Weights of a small mixture-of-experts language model, trained from scratch on English Wikipedia.
Size: 9 layers, vocabulary 4096, 69.2M parameters.
Experts: 16 experts in each of 8 layers, 1 pick a token, a sigmoid router.
Training: a variant of Adam for the experts, 679M tokens, 2592 steps.
Below are experts of layer 6 (counted from 0) of a mixture-of-experts language model. Rows are named router (the router's row for the expert), gate (a neuron's input weights, with its number), up (a neuron's input weights, with its number) and show model dimensions 0-255. Each number is 128 + 24 x the weight over its row's rms, rounded and kept within 0 to 255. Numbers have three digits each.
Before each expert's rows: a language model's description of what the expert responds to. This comes from a sample of Wikipedia text that the model never trained on.

# expert 4
Description: Table row line breaks
router:092162078164148120136128121144116126123149096159139105110171070132111133148131111120159096124159151120115083150159098140158137095118096108098153114169114110131165105101122132128132161115184121105127137113126171102165116133143097134097101100115156125089134185143134132098089130108151189144161140122114129168137128134144159137094139074099110135126107110130111124117130151133107132144146126163121129110162162101100105096161142098108177142086113121099079142114131131137139132119146132115121160114113102108120101136182131139119117152159154133119115105119113119113171112091163119096082126146122104121140174140181118126151146149139092135167144112142147102122091158135140139126146132163113143176102161084153123126142108144124115142112134150120165109080123114104113108108063129
gate14:126146136168089125095143157073146123088144133159163146118126164141077123126172103115108123141094090153131108123095150141128121112135167139148125171132160129120115142168094132122124131147149116107180147111096140114127123105122145147124147144097151132113130139146151139132125103122151129157127104146120148137108126118170186096127141103121160130137127110055106123124133134160101128194128118122121076132123087093073139096100115102167125172172120116157148157137115153123141099122115130152089156108125105109118118136152132132159134133147164107158090138131130176132106094113092144117101165157165151117120129117178091058139146139129140131097135145141126141112099149109116147144118180133111138108121147124131128150168165145150099177157163159129136104152121134146125133072099114
up14:105101086126099148109127120143103139153167118112159102133111147059140154121121095126140106140134105149152095149096146158096131123121119125105142112152125125145144088147126157156126068119121140147125084179111126081142088139127114138118129117085148152151136087137120127142139127139111099150152156134144126111117103117111185146161143136121110133110143124141126136157113119096140148127113107124150145102103145133099123123079102134175108098108094151096120117149158124149087124163112142141116136173092099088163124142140151098152152120107129128145084148116127167124061133180096116086110109112138116124113126130100088120173130132161123097140162128114128165100139128156092126085152132163132142100114124157146113072166099143155067114160161116142079110134119102079137155138124141
gate15:127139142082115135115122138134150094147134098114098133119119102113100075147129079137088157117118116135100138101167161117118129098170101091124130112161155131107116171137119178102096107153108097115098093101116099166102175115142112117133094125152127166136117104131155156112169103136103155145137108174148105132114070148186114090150119118151106147084137145126155139145167090114108118135142127114144123116122114126126136153135163104116116092112108097124164173107142099124102105118157121131159146125136143098132112107114174115114143146154123145123096105138093137108113132127165152143139075125181146153082154106118097130160126142121154143077103094131131079128166088141168112131135135139172114122122153156106159155126108159145120181090148120128132149153159135138128141092161122
up15:118127102126083135152093093117139151090108110167150123134143148062128117120157174103147132100129146143136092138123137115170108117147129121115099135157119122128129135098157124140084131125131146079138141124111141149101094166155103117103125141166105141102133151153095124182078092104153079143115151123127114113190142124117100130115093133104130104172123118092135111106085146120105132098141151098098076141149092144123082127117145163115115161135110144121140089123091170123149105147167145120133137152151088149144137141158132140177106095090120088138150110169126144148132143108088115137150142121116136134131105181189146116132150089090109162143129146131134105137138141104143151157106119144123128151122189110166107115125144107100153086167122155137133166139127127132119144138096164
gate16:143154081168130139127090168131105134111159127111095132138116146128098158130107094118145112138138152117122128160065122182128144141103127127131091087157156119119114082170131138138147149117109122145107159111134145156164181171153153130145205106116120144098146130126128128153108139111130131136119153115167107114113154149090151162101125125147173118150072116153132133113123124142163143127076136138165124140117118144114143144115103124148124090130120124165129128108101161134102145114146160097153155107132097152123137176140127114141131147129095128143114121085145129163139159135081084118094171132096157113095116128160121128159141167127156117128116158087123142082076138154172114154104101129157086125115086146095118120110129092112096094110122133145146106086089130097140100151150149
up16:138113110121111097094096124128106112142158141132127182162115129156163123174116132170115101162160113184157150126138128138113123085130154170100157138121129176135149135144097152189128142113165137135150147162178124146123136151167156111185113109141130114142120133124132118128134110177143182160134148164118120165155112122120133122117126142147108130131092112122168126161145117168174138127133139145158105106144121138146141134121160159121109113128098154120098123144125150143154118128145126109172098125142101133134141169070166086123139117119115137126137057113159088110076155139165108137083080153091134123110114173142136159135098129096115076116102152136132141105095140115093141148134099146114113131146133127117126152114130146096201091127125157154150147122129136144121145138103136
gate17:115113163153093137154121152150110131089138105123119138173106073144120145173116134144118135107150124102108108116131074131144138138096152147136130085115133112126125113132125146121173138118140145115126146066119157096167106140143129127103104141120143146137128111132140094099142122093136078084153084094075112138167113102123114113189132131146127157120192095121148126123109122142155095094146147134112106119138164134072133122162141079105124120109101128140128103127150137136125070128142121147144086152120109159145084108131156133150150146115115142152072146056123134064092164126111122134136114103116138154112099140166161123148137133112098110115160075098150112146124100159087171128150095126108115132152107123154120136130121171167142123132134117159133137105128165148098150138131127
up17:163135180134075091139178119173124153116143071120128139137167149178137138125112134157173107139122098170140110127122148166134130140153127155138124143146143129143115104137113122164122129091110102144101130110116142123130158129102157118110140156130114124083109101106173103167143109098111128093099124130068150162151120135140123121167160135146106121100135095106104058149112073162144138163132138104141115060132150123099123128133143135126151134106113112131131108158174127100113128155130098153199120136131142106146154168088150123171119140129117177119101131120139118157110126143143092113168090074144151117135110119136131148138114119083099171147125132124116112122146077113135112132098109078101117123108160165137146110132183116145151131137119107129133141148148131128117113164152118
gate18:130164118158170172142147193104113123106164092125163147161135137107147147123141146123107131148183090156128126130122148117121095154148146136150161090124152128136150143081135135128107108153160142143142114160097154103142124128116130144137118133122139100137198133140135136121106151101140189111138128079096155119093138128134143121172123113096159153077150153166128129107115134154102106119136108141101095094157134134166149109143170112126127159129137113109104140091105110111094130122138155129138134093123117128156065172142159179115161080133130119128112103115162083119151091163173137116125163111151162138129129149165153106125117160176146139121129145132128150113151137139103142137144117148103156157103084157129187154177121137136127153105134125153122109076130151106124133138132158
up18:136126070158091096117146127131084157130133132118126119137128140158160062112131140118151111101164128162124097154158136096119096127106122120115139120122140116104116140120125105101150084102136152143117142157119114132160165095112110130081128143166136109098134028151118134112169139144106153136130130092154110120138148111150106164149114121123120132121127143120112097143135138145141109143129165137123160181155201137169103103160124094156147132146150112133121140096156138130155149105132158108126113118146100151125093161154171128134148068142117121108161141161136136102090084124097110110101146112157160150112147116133109130129102126148127138096126127125106163118121155090118145132117061149097130123118100101151160083147138105176101112099128131141131117070139115092151098158111141
gate19:093141138137157127128101073106099108138128162117108159138144103136141150129116072134115175109143167139119156154113090101156131087095156139154142152139158128107142146060102103115142139128135118151148123132131167123136107130125129142119165138099123126136158148117113132150151108154114120149128151075123132135125080144081136112101130128080141156100167146130086104145123129117128103101151102150139100104160166131131147093152164128130142146155167155116128142113105096114121143153120089093105129110117151145060139159133119180120117138148142142124155134145151122121103106127092119079133137189077146120142109090150119141123124133132129148147153083082089137152102163121094158096156150135199118158114114122142152121118138136155114157102112129143105101074133135103159163097102138
up19:088087128135124103144090116147161120154151113149144118096153136086121168134152156144139115109111129128132143143095137157186130111143135169132175193096130131131148112168091091162085162136099128136181141143104137096178169147143077095124145142123100146136122101158144157143129119106136145110134130121087145171104129124108133159149160137148149089126103128126141126131107142181144162129152097162110119098161133147137125128112151102114100152106119184119118099130112119103077129117152118110146102106149146134132102112161122164122145136123157108126099116092104150130122127152094120119133128159116140097180132139100101080101109132110121134146179108130120107129144158123112132126123128119085137148101160099129132080125119097111115165105136125088114173167160164157120107145130068
gate20:089077109102139079104139135135077108143134139144132120128108093179124110078067108142172150124147093133098124125148068158141111139162146116138156137177151098165129105093152097159158140150132143150093130125170110106107140128140155126096122120115107160076139142114089161151139140137115156121136145085094133145099122074164145170155133111123115138148127138158084131155145107191114133129134155124166089131141112134134123136138120141134160106164081133145125145142120117147110142130120088172174156107175102154070085140133127130110111098143081135116095090166115116107129115119135107138114127143104126139105106142108150127147172109150126114094120124152110168144127113146115118141126140119125130128131116162126113104124139132176102147125108176148109075136115131135125094137127121
up20:130122119117118124147069105155116128138141203129131175148111134138137123136083170139147126152105116100140097143115068111166121109144133095124141160147118095161135111111143134152127093168111114130098122110178145135121130150119164139096113112112134115139145155126091113160159135145116141130103161118158134158120097122192176132142143137113106137151142093154101142147123122151089109110128168129161142176173101140108144122096112133141127123155095134157128142143159132159116173134147100150147120100154130102121142154128051151133115096137091134117156129157136148063136143114132111119127117127100133153096129147121151114106155086166110146093133107164122136165096088145120134145095147082142148122122135131130116136138159079167121134134113161116071066144155114144141147110138143
gate21:129121173126128112131101179114164118157132162147100096108134144153116123150079123121163123166147139146110082144098162133137127129101135134121121163117115178149128182133132118151173173113097085095128129164128142178141159125135127132096149131112121091164075149084122136108146080097121112115106120132114133144150156154115118159124127152119164092112113106155096148130141111120151102161119141179125125144170128099095122075090130119121091137130141133107116103151115130131148110063097094075139156124091096082095142135095110078163143113102131116107105142153090109080128123180140114140139133112131151108132099110146145124125124109112094102095114158136142090126132148109091103120138150104111124177132096129152119123124100126141143104117171114105138112132161094118102122105126131
up21:124147091139143120131194065131107120094111088131127152115122103175140083119119142101076154116121165104144132154151100120110099102122128083114170084178156108127146096103108083138100110094113104158099126102115126111148128134172160159070156089138136129129148065151141104142108136139135097172149158076097078109160135145105133099121138130144112146147162146131095142140108117090117143098138135114164105152147153113134107136160160152102153103141150120097132132095133106103127138172133124132093132139110133112123126155164161166149124115118136170130163146145134105131123112131133145123150121123117074123100120138127142122137083120184121124141134104105133156093112096131120162117106071144157139146137167102110128152180110117102115129143115153134115103124140141139128144138119105
gate22:116106164152121158141132149135112127128151153117100096147134150143131080133116151095119142128140115144106151099131115114115136124132137106109151099146138144125125127133134094132096149099152102111124096102098130156086147102122180101160139135141091145079134163149104128095093122143107164094133094157114119154143163109136127152176146105146126114144123124164141134158124119112102074136169147070142096157120176124132108124139150116145127127166104103141109140166145112154122109143122148135124116110157130173144106077131199135144168152177170143144132137107126097110111186093169122110200118100172148126121128157137147084125175096070155129119136115121128105152121116149102134169137122125140122113107120121137112161086139164124128133117169136136136091094160136116112109124105078
up22:123091124131097098137170147142077114162126154116149106129111150110120124121130085112110107150103148120122115154111160140102079181138137127142160116168127111118123132171100103162197113117135133141088101107108148104153184126142109113109124116088107144097121121122125132151142163164141119118139116134111105103107168167105153141188129136138106141121079145108109162152153141147155121095156112126142132135125137114121119114127116116120117169123090175052108127087177105112141126096109120157096121134137120143113114142183110138167135093062113148111132130119119118116144111188136121156140115126107111151161114153147143140116108127172076144126115108130141122133112170111094136138115111155150147141137166097111132126099148111128131129178136112102159112123078153138088108111154168
gate23:091125123120116104089115088144111109124121154152125151103141113113114104100134107150080122118125115116128135133141120126110147101153201103137146116115087182116129112152101122125177143105115153132130130115154115137109124099144150140159099126117120119114139152128147130099124118160115135118158132126125146130166127137105140107113123125113126140098126127120126094098165145185188126138157127121144142083111109127132143150137140143075112096123111148095183142158096175172119144098090092127132140089116131140131144150116165147119092129146134094143145152161088121164144128146134147134131142159140142114117137099152084115150136103139116079107099106121121127048157099141140180118059102108128122121172186125103088139130153159111116109143162164144176094158135123131092077136156133
up23:085161124121145129115094144106202111119128091129191142123123134167116123111112141140151075123108143112176133131116122100111134106066151153098145101168082190148128062163133113142123119124106141142116111140168113189127133137166149099123138127113141064115081138144102129085153146128112135115147119132109138172142144157118138113135135119160109132130091095157154115162118122139158110132105112137143129143123097169131110125116130137138110087132096137151118092114138122118131109123163114110136104093138140102118161143123119119165104148156122152146150132148155113145143126077138143101090128093107172116135120109115135134154177102134093120141128162136122167116152144160138129113094088104118126163093110149123069137145122111107143162124119077133150135116112079169139116105139140
gate24:103136108151084150142097186127122149137137121154129138106176170102131122137145160135148142123120116123140153174133150128132143096122133156123148122100120141123111114117123160071130112066170104128096125104160130095084146158134135179174147110126151177157128127146160140132151096155150174080181141136120139112123085090161131100149140092158111144118161106132138088101109160129147118120115114080093116131136129113071114093112150112137130141123124139137146138124099142116159130150144151101172123098132109151113110148107110117119144159169146143139129099089146161106123115097124131111180098121113132132136126119146116108130159096128165127146123131097108120118091127118104200146124148132151140129116171120144141114201094111112135147114151107173116107081128108121118108118104087
up24:140135139126125107145091119135174148130098125175128131110109148134153121111123113120145134127139118137122166127126143125125153123117117135131099135149132113171127141129119176063100129174172127105111135150155142109140151122141124142175106088150124136145113135118121116122133123117109141134188128153102149144146120126130097095086123116137111104100107128111144144080174144110114119122071081105103147179122122105091118132121135080095117114147138133069124116112127161123219130152113160108168124166122140175116113151123098105136135151099120139127128078094125171083098121121140102125157086120138138155120142164089122048136171133119151134132140123084122095137112114148098134114125087135150141138155128134130106144135116119117168148151133099112068081104159120161125126105163106
gate25:117135121150123140142091086114162141103158126100118122130124120139125131130120099122126128129171135094138164162141128125133142115077127160123135062183106167103147118103136125091142141112142137135104105127166148100124100126148124131104090134091144136103177112158142135106129078116079182150154137143164138150098098158105162149076165116087079112145122125086148137111083129132148110157127157136139088112147111133152102131150132140102134147112076124136120096135097138128130154129148112118153139168151088155128126179144162140111135129102142119128107144138154156116164136123162094120062147119156086141169126097133140091161134133133106110137101133114155142106104139146154120107133156147104120140158151077109062107151146128106140121145157130125145130152140102123123103074121176
up25:069169117146120112111149135118086076124115091164204117131122150124130135110118098089146118137123086159102065127108114143085126103118146095137144169114085129129119125138097120159102145107103087138136148119123166128111158137123110146114096113128100085105149142132130149103092141165186095139154129094103093140179173160160111114150104090140138162088134110155079088141112131137104109141116113107151143126148118132127086121095140088170164131138160140131153156155159149163152103155130128110103166140103127111130138109126100095102101150136136138158161146087087101110093142135146162113143128139106112132102133177117117109126095101116125140152137109170096140125115167095098129156099098141162120152131128161140142119155117149131129144129123130128134097104132148128141125137135118
gate26:118134141132121108149132136142097114083115110146130080138095165144122159126143105174133146112153114111097151079161126128092137167134147145168155127162119093128147161118130095129152077117130115138112108108142145132109151113104148127100143138103087137107174109153100120144142104118131097160141135107129155108116118150123135112136127111146136092072116136172159170120171160136112129112096122149111118129123146180120112115147132122075133144113135129153095126138111133069121149142173094143088118146109133162132101109139122183123099145110121131149085121131130148145135082154130109165120111156130091164150115167096141102132154143098116147099138139116128137142135196177136165147182128097082158143134164118126129127176155130144154138136117125135137137148095199160089109129166123
up26:147095128076108146146123127149112176091155169115098137120191097134129135087152172096140123103100130104117135140117094120132118179100146171126151087118168128093136136117147092102146140110171106149093153135132141127127119162134128129160142130125093150081197117099123145156098162144114130089128130137121093095153128149172143141122119130135054163122158090130129119103114082125157148105126142123127158138129121131114092124144136163132122086148144121103118136112116103115133137146144129116122053126141126115130094130141135148190147140105103105116096117117132111113096143122090119078128150093113081164140125110156139160140089132095173139145095126087136152142131110081188140135109125136120121130140145144113137105137147119107079128153139132131128164112144135132141115137087131
gate27:155113131140138145100121084150154127135142112131148148145133150138145153122138161119082158141129119121106125152103126117158153132141137166112146112145129175079137147115131116118121088111143163130164091157102090129114156106110144128127155142146133099126156145095131149143149155166126125152118150098153122177091148153153126094115132132123103124175098127125126117116134118108110150093109158137159116075099131119110118138080141123105138133138119116168119171090118119135124141121104154078142101137146149135116146108128159093111151128133076139150142121124113084139101136127120136127109136141155129118181105151126167122163059125170152129054122076094121133125134084167090147141118154112146114142176088111162147139124118151146182180117100139167144149070162114102101146162122155
up27:131130121121108116132122149048064136108142151128122135120142117107076087120130143143132130098111115126144137152138125129105133135129121100116090128132116088141113180146100107110093138143189141085131107128126144181135111122123139140143092127140131111093086121109178090130100111093108130130113120101125130091163128108123145099165106141135112113133130102098063118152144152122147109127116148138113132150148152109131109124154125125121095102112128127122116152192185120131093166102159148123152130126103142129149110118144115127164157155184179121083083117135128100089068146078106138128123108092122183150105139122152142136120149144125104121212179116135130149154148139134140157109131104113144106136107134126109139099099132109098126130127152143099101103102153159106102133148120103
gate28:130155091137095111105168153154090153098112142163152161148141156206149095153118141118122148132101098137102106090108110165073103184167129115141151115171159087185115134114122110124131128122149125104113085101122132147116147159097162135089102144147087131137136118116131124140113170129139122158117116116144084153104163126132167150169133093158133115167134149163127125188115130130160141168117145124160098118129179105093115118158133139145116113128085103143139123126179119135130113071111090149124123088106126122124160139167126168122154101139137151152089121133091130109154105134149162130097118134114127111120115158152107102124103161154129109141107155130126133132139119153099127143126149102132140106186145129120166106135143143133120152117142165140149084082117105128122135115116155
up28:142078156096131138128110126166150105191126099124106103140155126085159130119070142143119090130165098116124140168138120096122137126094143103164150127124135125130105135128109148119143138117162137130075120122080129117127118135166110136126114130115093179202174100129146128148109140142129107110144127129096152139142125135134130136126107144167112144120107133130146100096110136136143135124133088087129152148108118106135124143124102124144101194160143115096172104152120159126204149138179138152116157158155137088162105138100154160134140134114143122117169156103124166094111177149087117118129088120112108164129130089166126132159175085120128134140141153170113126114092121134115133153162132145121116118135125118078094136133154127119077121155148103114114129172097100139119141110155096
gate29:120102123118164147105179158094119155098133112114120120145153158208136091135080100126125133133100155148169135098132102124134165151151139140124099138155150146123130099125076134130111160165121180132133158150188100154145117120129138120105056124125137131152102119110156114085150127121098138112091130143125141141144124154154114159130129132103116092113123134166131104123096146132129148157137152142130154121137124155144143118147121132090117143162130116087128128140122145156106144142107118145182160138106097142092132123133139118059066124127148134133110110153112137158161116088177167108122148126150162149157136110104152127109132124127108078162128134175135093109115107144085113124086157098113109133170100154122134113101155079119167156132154168140140121137128080122138094112127109
up29:142069090120166144123124149124158163127137134092139106166168122144141122132085118110122125128109112154140139173123118124129121106135173129132115134140164162106137125121117108105139149149178156149122160130132124123129127134131107073130056108118155147110123096131132124111144149111137096172118130152151126113143103149168164154111120129135100126098089119158135162104122108099154156131169154123095137107108070102140165128182123141103127112146125121101130157120083150168152126114128142171118166149084132168109089155143147108075083107127158174112101099133099149162162118107149189158099153123147139145133136117134121101101122128133107119143063143153153111137099130129123120119100134143144114161140154142139127105091095157142137172134159121147167144136104067148128133127106136
gate30:120179122112104123158146124088115083152129111117090149137132116136104150133139118107201120168104148106130081140107146157147119154176139137106129121158101151114141122167111119147133111080133108138109136112124148131091134148120117132109117103136129151100103122138127120097094160114135095083159137160105094136176127112115084159142133116078152173140107113132109125131167140111097109112152137158173119093138161108082099119143119130109162127057092129146081125107139126101162105158149124091164137105108123173122122167104137144117148121122119128113111130105125139137143135135155125150090144153130062115144119158111158158117151129123141117152120139150151123133102167099138164125122105157122130144075186118130151130148119147178097113093147138128174182164098098127125147110119116
up30:123094099139124098091134080140131171138099127158178149110141130115122114148125122166076108120119141118117114081124091145124148115151131131134125098117124129129118129109155190093141149130171139082102130136122084113162108121134109086129083091167114127123133120115104147142150137167104127177133135136121103104122117132141143104093091116136108100174153110108150201063104115160065111151124102127128120149163132115137129125079123127126132138138132118107157155141087127150108107110122129171121133133125123104129125084172115120123103106090166097132171114160134125101099103173143173083103123111062126131117156116133106114160167118113098120112157095114117113120117136145105084099162165156147131164154119179097148143159142138118138143134135139122112110107121145117133128123109125
gate31:125120136117121169161106122125153137129160150160143119154106105121142096154137090105123121099137139096119116122162138141138151134097130132167146126095120167141124128171090106115163109141095141145115138151141139105120105141176100106136111110107137102098130161126130128102188092094136132132128109162144173094133114116161153116175141125106123177119112126087132144134148150139134138121148150140135113158128104128111135149134146158107096120113158136111100120128084137139107027116161138175120134154126112151136083111118130109131139144120139131170142100121132142154139087125122177088149126159153113112141153125140150078095148121125141102151120148125160146137126112146115156127116097130092128081126159064133106101111113166166141221110150117115172112137103118112073117135167132
up31:127134109123129168128103153118120062142140125146138090137135173123123117138107086164164144129090104109111182072165143121102095086134114106093118107127122106127123166135123131179126105109145148151127097156074127071060088116143090108119100147159161132092125125111162124111173144126126113092122111137160160097148135115093122126120134113053131114098124095099178153146114118139113152109101163127101110119129140138072134124152159103092117125109159148206093114148118132128129144139105117122124156151120154096113149109126149119113104139117090102112139115127127145156105130162114105165121130164103113143124124136123126156161166113106147139132106173147120126146140151144113177108114128133114099129117156147111121076134119147111130123118127133163148089135123107122106118087144123
gate32:156122140138136128152153155104110167100151109107119135126144168190157090109094107138146138107123147184104118175128112140088124133145122127165162127118164154115120128115115161096113139125174116117086085133135107115173135139106178124129097139181106127098133119108123119130114118141137115146136124089155084160138109129151161090154118130108129130127134143117117120124107076146127146141126134123133138134144148205131085147165126127110097141161129151094148177145106117143174123117156129163110144140089142144103068097150141129112155114154136162129109140122140108125149094133134145122135123093096107135099136151142114130131162185105099155155111109097114100133161148141136141173134143126125076101148145173132168090068156121136154161118144145090167117138125149094134138123168129
up32:101143154123078117117153169161158142120136132101152097143136094089112157147096136093114078106150109106156127126130134116128122130117150127144132102179139129099105138147110164137131135118146137082100131116065119144140131108174151165143140167144118140135162134143135152106146114131152133131133126127143158110133158160107164130122116135131199137148149069138162142140119119074130172108118161113113093117109147127080118142079124153142170140115145140135170152082122172119113118158083131139161105115181116128139114142123161164125134108087124096130129091139147148086126128126104108149134145163079072134158119101120137092137125103115133140081156126083130138119160093122137111129112118118155132113183093131118165108139094124119117105144130109147094109141105103145144107184144150
gate33:111126162142156113120136110159117124152175133119152089096151117117116163144175119107181089181062126127122099123100120144128140160138110141119129054112146137153153111142137152145150154116149119092119123126135156150120089147113088110134118105114134101134132136149122109141093145137144168149134109140178128160158121146126095123130126123084143128159099114158146132115114124127150161192131155090135138154123149167123127138110108128163132081128148127124163145173080132151144113078107111137120168151105107125133169147088111137129153108055121125126156136116141114124128100143164119119099166171095113178175123119106176096142136131119137137117148151123146120106163130097083129127126166110082123138108137154099131123140109156135131111158151132120138122158098123078101096144135153
up33:112139091133100122153111132070135118127099102158149185147111117142112095113118136174114132068200120137123115125155128134145123132123122090131089167127117154175137115127146090161095118121080131152135116108142108117142174156113163154130099128178088181124130113112128146102139162148116098096138138123100112148122092120118174128143122119158095157092132154098134147109116088139094091121126109160122104097157094097161109110123149118090141149105091114129108089110145139111141101152149164081159113091164108136139125088160151143114111147183117160110099115158117125084125124076128139139141106109160132092113159140140074161137125109131110128147127096159114126122086124136154147130134127142140133147132156113168125128135148134118157149097116146151140113119173119150152158145115119
gate34:126138087127091115116119128131124123096109122088128111151170142087140167129118128096126096139140095122120141143128142125172142127129112146147129112119186124122143087138140119156130133110106091097069143151097125126107092165088140115127161125109141143121156138141145138137098146167123158141137071093136139122110104139137131160155122108124158153073105098164190109086140171127123114144117145135125110100137137138108091174123157115118148156088142151108130152137112139101075125154129113135106141099102123159138124121141136116117163153102117143125112133073101142145143126132163119149115136115166176107155164088165142155126080108136073152130124142159119095112080126143153073090124142130135097135157125133071160125084130112129100153176127134124111101149155177136103109115138092
up34:140115108121153136128142121117086181122123090126142091130159142136118131115117132138149118124120153173131106150112139166155171106118153122109156166176117127072131094119122111147114129116124103106128116106122109117179120114140083116159145147089094096107104123116157116110113091132106141160144132068146121127157175131122112129144151133136134156118124131180094134096124129091099110116096132149110139140090132121170094175112146106119156164148173174130128064125128121144112158134117125069121149141177128133122127128164156100160123129096176137122101135093093127058073141089133136118106092088181139125170130157111138120122103100136081116134136121128140158121146157116155123110147094113118140116138120114106138123123123109129133150137152102077115113109148118175134129167125164
gate35:130153137140145082110169115128130138156075143122144125082129130125053127138127121099133127156141087101102096144146116150135110118152108122137128132114117147152135081146101146136127170151113130124133153114131130138164125109130101127147123102095134144139075136116097129148101153138093156087120138119118116141131158137109151104078098130144133091139122132091139157128197164133144167109089080159117123089083106128143126154154128123129102099129125113132126086156117168171097090115113107120144132140112080103132096115112116104140109132094125121120080149144138093111124087115156181136129136111086105124117099102150108126123158128171170089082142141136151108092135126153121092119125102137163135174122157095106105189108151134113128133161140111060134111081123128128120104123116131
up35:136154145129145096113139133123181161170104123102141110085136158135101107140136157100161104133116111121119150131126093127139107138135145147126149092079113146187136079145142125176166140121096150133157127146133092182145119109109112127168107122107137152180084127102096108143129145126091152094084124105145091159138111153087169112093137159150118107116085113118143151101166138145169170092075097126110135149110092124142161128121097111132076102113137112109127135191124123167099124128105110101143106120138116120132100133100099107152119121107141121117120134143166097156122118150134150164153109092126132138111115123114137106116172126198118094143129139119151099125142125155155133081112116119135135150132127098143089192105159116111124134130131112091127132130122123110108115167108089
gate36:106148093132141145116136128170102101135154118117094160159127074137159120134120125129137100134139103107130097135072114158128138170125126152133157146084150151127133046103122095119134230144135131088103150120125110147159111105130129138136143125123129189146164145139113119101107170122095157137137107078113138168156130120181131126106066099145130154074109114101161088123110132095135114130135131146110153149134167112157122126101129097145140159135138106165102123176145143119162108162138149130150151127157173183154101106088118133128128135122163142118157122143123179096110086133112111144160121152162145134110141132159155116112149133068104115122132124129118148123122124099117125127156155155116113132118129112121134147118162115169121115099126126124120120126130086134172121124127125
up36:107087140113119135140101129127134152116097099149192151167144126138170140108075171090147105131154150081113094104134134115166126104118133138146196110100100144184125171085098172137181130146177169156121127199087122128129147154107120154159121141111125128168084120101156106098112103129117136135133111104154152142129128128136155105077155124114125123093129149130128139140144130095104153101149126117112134127142103107098145149135146113119133139139096108109104100123144128111119111098109120099105152132107118092142136141114108097144133119135160125124147132168156127144142127093142083143127130153129169128123107116166121113100150128159140132113137103160113100117102169134153113088096110159109143143112131105199093159121139138135128168120135150104132130095182083133126125153123172
gate37:169097146130121170121083148076183125143140101152163158119113163146121147137088188125113141142134131156157127116103163152164136158095144113151125120134124180152103054134135153129105134105141146129127142156138097120162182120097152111185146114181092172136158139104162128135161110139162148142149146160094112124123118133178088107154119143128090102119102137131192103127105054111162138160133128132130137116121109131132111152119121152131109085161098148143141146124133159118097125126131149134142125162121166087128095139100154126129107140138144179135143104122140125163145145117082119132168148140121141141157113141127108110141111122096113122129131149122114137106141112120146105146100102122124073111131143145112139144140161137120153123127154093151135101129112161114137109153188132
up37:125172153104109105102140126151107135133118133144080139134159137138138074117147098162143131111088133110116122112139105147122172143181083109164123127128140120082116130143158122151142150100146152105102134123158104142121161131164172100099114132120113104185095149110140148168115119172107153112128117155151116085147123114107133104105178105122144134134140093090105126146125107177128154087144151136147108100135142170124103146133167097134163112079139104132131152148098099148123112119125161106124136121126098157136110148093120101084169139128097123119107136122161161148144109119146088119118108137132136149072133096125165147127119099093120145168121103162128149079144126150116089116143100127085110144125138131155168126067145118135152106120140206109111112086145111143115115114093121
gate38:098113156144107107136122112076171137073117099132184120113159122140087120145184147104159103134152140147111119133105146145137149099128127152183116136115102115095135161134177159116139122136122128138055145118095136130125119110122150135098151134103115145122103110186156128093152108118187104147138114124120132122130123137155137125083171118142104110106180163141129167131101126132118093166145145126129094093134158121119108103138100114116149138144132135117138158159132175132136115114069102100153132082156117129139088122138121093119144110074107170105137143123164094132111120116132144111100138125126116129206125108152095137099129109133146093125138120149111130118154147190141112090153133147113128134121123138153151150095139177159126194124123121104136109095130147102133131150114114
up38:139141156124106082139120109106138185088106092139163167164154189151101167108119117116178124115171147160099140119131160135118154123143133117179147168145105114146132109123162161084096128132119119103083132149108128126123131120092156131097136127120123115124099127160180110111129168128136130110119120156102117130139140116162120124114174124163136120090148135142082102149121107133145140173113126153159132109131107130113119096118090097179143132192114114151133137146126171137131089109094116105127098104154095118129117101111161122120127116072078179123132116103164105165103135114106116109099124144113123109156119135169086148145135184090150131150135130133103113130125180168139095103126126124115130127143098096130118120172143123125106173114112128174115123112126158114134140172148126
gate39:082134113094122123150097122079177124117100150120101140085107117118137122135170126180159124117162103083139106087160093148134111094105080138099132102116126159141141142124148169108111128182152137119113135107113133126165128104145163131118116139123103137087110115124125142136148116133114155128147140174101123192121091092129140127132123117134131129159100120109155147119148090144126093183089130121135135086149107131115159138151149173102158145082115163138156128159080138115137123126138110127169146124154121170138153137101141097130163150092110110105128107112128092094105118091157136127106161113143103110104145128153125125123165143125136140140162130146132133128131151150153068110175109179155126121125165187112150115099139160169163133109151128105122055142129137112135124122133152
up39:117096161151133122156124136132075112127121085133121108149159134137117134133099120107112152123145146139153118103106132137090144144126089158149187088110097113151108156119123111131094126131097103139162156172147155083112091125105087107141145110115166115124069151186143126106139145121162098133132104116141110082129138127129113084155118126109168102081094155116132107147146114116133073132078121185134158158143130133123139140154129102163064107142151137106142121103130165139139126165128160104107142151126144087120122115099106126121131129104137158164106126137182137088138126117085160113093104143125123163160154114129129139127099111172135158120122138133101112124117139129125128116146078104096116121128058141138115113160112178117149110137109152184088127157104147146102127125115113
gate40:110095150191109111105133128155123093113136112149151127122160121121081131150150152131083155107113115072104131112152092096129151092135167148103113135126137136124119136133102112147092147130119171121112076060126122096120092112122092135163102148123129138103087144124116112125148136108124143076137129143123086182095146105101167132154139117105125145148139091145116152149076146137117140121153117133096129107115154157125134151129119143114150185125130098142136133133086130133130141111111114134162134153117106192115146103105127151083143132107100140086134120135114152123091099100139115175154102142110107128129085139121145143051126083164128139139144072110110094128128167147118111133176179127142130154147121079096128118115159162157103113126149130148107140148095131139101125126121108
up40:153139098114138130096113072110119117132109131109097124133114155162198127076148151130101165129157127120105174125122117106105120118154130093141103115115117127143144134133114113113104118136148123115142107110148094143166146131144159173101127153096143125133131140102084125172165112154100144110133138152143120130108068104104167142107124115108101123142126107162104154058141111117154163118091098129127146109064135161146123129173108128167146142141158133164154117128092089131092121114106129102133105148137134141118140165113129090145168160114106122126112136108144115140115161090155116153059173145134132142083146116115130125146179127110117103164114145111105170141181094127127079081119138148123134135161131130110120105153108136139128122113088129160194155116144107155130127153120140